config.toml
n_layer = 13
d_model = 128
n_experts = 40
experts_per_token = 6
d_expert = 80
d_shared_expert = 0
activation = "tanh_gelu"
moe_layers = [1, 2, 3, 4, 5, 6, 7, 8, 9, 10, 11, 12]
router_score = "sigmoid"
normalize_top_k = true
routed_scale = 2.5
balance_loss = 0.0138
balance_bias = false
router_noise = 0.1
init_std_router = 0.0293
lr_router = 0.00116
vocab_size = 2074
norm = "layernorm"
norm_eps = 1e-05
tie_embeddings = true
optimizer = "soap_variant"
lr = 0.00576
beta1 = 0.95
beta2 = 0.99
grad_clip = 0.5
batch_tokens = 65536
seq_len = 256
train_tokens = 402000000
steps = 6135
dataset = "wikipedia_en"
Below are experts of layer 7 (counted from 0) of a mixture-of-experts language model. Rows are named router (the router's row for the expert), up (a neuron's input weights, with its number) and show model dimensions 0-127. Each number is 200 + 30 x the weight over its row's rms, rounded and kept within 0 to 999.
Before each expert's rows: a language model's description of what the expert responds to. This comes from a sample of Wikipedia text that the model never trained on.

# expert 20
Description: Verbs and auxiliaries. Finite verbs and auxiliaries after a subject, such as was, is, had, been, arr-ived, set, plus -ed endings.
router,210,202,224,174,217,161,170,238,162,217,191,190,175,218,159,199,205,171,215,229,216,187,180,225,195,235,158,207,199,199,206,135,203,209,212,214,152,207,150,173,258,205,133,131,162,206,169,219,188,198,192,139,200,185,222,168,179,216,197,174,182,251,227,219,158,189,220,188,220,230,155,159,175,110,200,236,232,196,216,173,164,179,259,204,207,217,203,189,160,216,249,223,255,216,184,305,217,201,229,162,191,186,190,231,224,202,178,229,182,182,227,179,197,240,249,215,200,225,207,244,198,187,238,198,190,229,174,205
up20,231,153,203,243,168,231,176,211,191,168,204,255,135,206,199,234,243,200,180,243,187,201,192,163,198,219,196,235,211,169,158,212,198,173,225,232,181,173,146,232,188,235,169,224,209,190,175,232,238,220,216,186,216,181,210,192,201,251,226,185,135,264,270,227,231,213,197,136,240,213,148,124,127,237,241,192,216,165,206,205,155,235,241,219,209,185,191,212,235,177,157,174,180,196,183,187,181,228,179,159,179,197,144,153,208,199,211,183,212,206,183,213,208,229,211,173,252,184,175,183,201,181,191,194,211,194,236,166
up21,225,242,192,165,188,191,206,204,232,258,179,144,208,190,228,223,201,141,220,225,171,203,198,213,229,175,202,139,188,262,159,178,232,271,205,221,204,247,217,259,228,193,251,177,153,268,235,165,185,160,172,193,223,155,243,188,202,184,157,229,190,188,155,214,170,242,217,190,175,212,204,135,154,209,238,222,253,161,205,125,170,223,170,201,233,155,196,203,154,218,178,204,188,230,231,182,215,172,206,197,158,189,195,180,207,198,194,153,180,225,210,196,192,203,229,233,233,178,218,196,230,201,197,207,203,196,226,163
up22,237,158,219,213,274,188,213,216,231,182,163,198,222,163,221,195,197,204,263,204,196,234,173,246,190,156,208,247,182,255,233,152,229,212,225,198,207,234,152,183,146,191,188,189,189,190,197,215,273,198,172,157,176,181,196,185,200,241,225,247,183,164,175,176,207,244,176,174,264,137,175,209,243,211,174,252,125,196,214,173,174,220,126,217,221,163,157,184,242,200,194,252,170,191,161,202,171,234,200,162,185,217,176,206,226,192,192,217,217,209,200,214,195,205,174,230,185,188,195,170,217,181,172,207,185,215,163,237
up23,213,213,212,191,215,216,239,249,214,174,161,172,217,162,185,191,169,183,215,148,164,218,183,205,201,217,226,179,178,184,190,180,160,228,150,208,131,159,200,193,218,183,196,225,211,188,200,135,232,199,250,214,220,170,218,164,202,206,267,222,241,178,228,198,198,210,220,180,249,229,205,225,227,191,240,214,228,245,163,178,205,156,227,207,218,197,201,210,272,178,215,168,269,184,211,217,210,235,192,260,190,230,110,223,187,225,189,190,218,195,174,109,227,172,202,163,159,226,209,190,167,231,176,243,181,175,227,212
up24,188,167,216,206,177,203,230,158,206,210,177,220,174,213,243,178,134,167,167,175,186,201,184,214,265,249,184,217,211,207,275,176,204,216,251,210,205,224,161,152,246,188,163,189,143,219,208,245,238,191,171,184,203,230,169,137,186,176,166,223,219,156,164,173,205,149,222,186,182,236,175,219,175,166,211,222,128,178,240,210,156,215,208,215,173,189,185,207,201,253,194,210,238,181,210,241,199,265,221,189,186,190,221,215,185,215,185,158,157,215,241,150,192,204,242,261,193,187,185,199,210,204,206,241,204,209,140,233
up25,210,200,198,172,206,168,257,179,162,232,250,206,215,197,151,122,190,176,198,197,206,140,125,199,208,188,209,174,165,182,154,188,152,178,215,180,172,233,165,197,209,239,176,251,223,196,228,227,238,211,191,170,198,188,190,143,204,170,229,204,181,186,218,197,155,218,207,216,167,179,223,235,244,161,221,219,180,259,218,205,193,188,210,180,212,215,178,189,227,257,152,160,219,194,218,139,175,221,208,211,139,206,166,243,213,225,154,204,177,219,240,192,214,203,203,211,218,238,274,198,175,202,223,253,213,257,168,235
up26,186,159,212,183,172,265,258,204,217,192,236,185,234,231,143,245,221,205,227,204,182,259,215,205,207,227,198,192,245,230,197,188,227,199,176,154,234,169,177,199,182,237,201,188,174,236,216,165,243,210,155,202,134,144,200,173,239,174,205,136,233,257,192,246,209,146,183,236,211,223,202,231,220,187,169,210,176,211,210,209,203,206,150,205,207,179,194,246,149,182,222,197,210,164,201,250,217,178,159,236,209,184,191,197,142,214,224,135,240,195,207,226,190,216,249,208,162,210,184,202,161,216,127,161,187,216,198,198
up27,234,187,220,171,198,162,212,213,243,209,184,243,191,250,177,195,205,204,204,200,233,163,239,227,259,267,237,164,174,260,192,169,293,197,180,227,192,196,196,187,213,192,193,202,216,207,180,205,176,232,208,174,195,170,184,168,209,224,141,181,159,166,207,223,134,217,197,188,204,168,148,195,200,175,158,218,243,212,163,125,175,198,235,243,201,168,217,209,198,221,261,236,187,196,189,236,220,266,229,253,151,123,212,217,174,185,176,217,200,212,202,204,186,239,151,199,173,197,214,196,195,168,227,221,209,179,183,198
up28,163,202,213,238,203,232,239,261,212,249,179,215,269,216,167,261,240,217,222,176,183,185,180,196,236,160,232,195,178,136,203,171,151,253,213,193,207,183,216,164,216,174,194,156,215,201,188,206,155,169,249,194,193,218,216,229,176,216,198,201,171,200,205,139,222,273,178,206,182,175,188,112,219,208,191,233,210,189,163,167,175,152,215,203,240,250,188,232,206,171,212,173,183,199,171,212,258,186,176,191,217,182,200,186,184,232,211,189,231,215,196,209,199,171,225,216,265,222,191,167,126,236,219,149,218,207,195,196
up29,169,220,188,214,225,152,220,221,225,144,181,203,184,249,206,205,204,127,179,194,229,233,229,177,186,200,200,181,246,239,212,196,221,214,199,268,184,133,208,200,234,218,155,166,152,241,247,170,139,213,175,178,284,190,203,183,232,214,217,174,145,180,196,176,180,193,221,213,177,247,216,191,212,196,179,194,225,198,172,176,161,215,181,202,162,166,229,150,134,229,182,168,216,211,192,220,221,201,218,232,177,191,162,226,239,196,199,163,203,173,292,220,185,200,199,173,197,192,203,187,209,192,255,149,176,223,206,160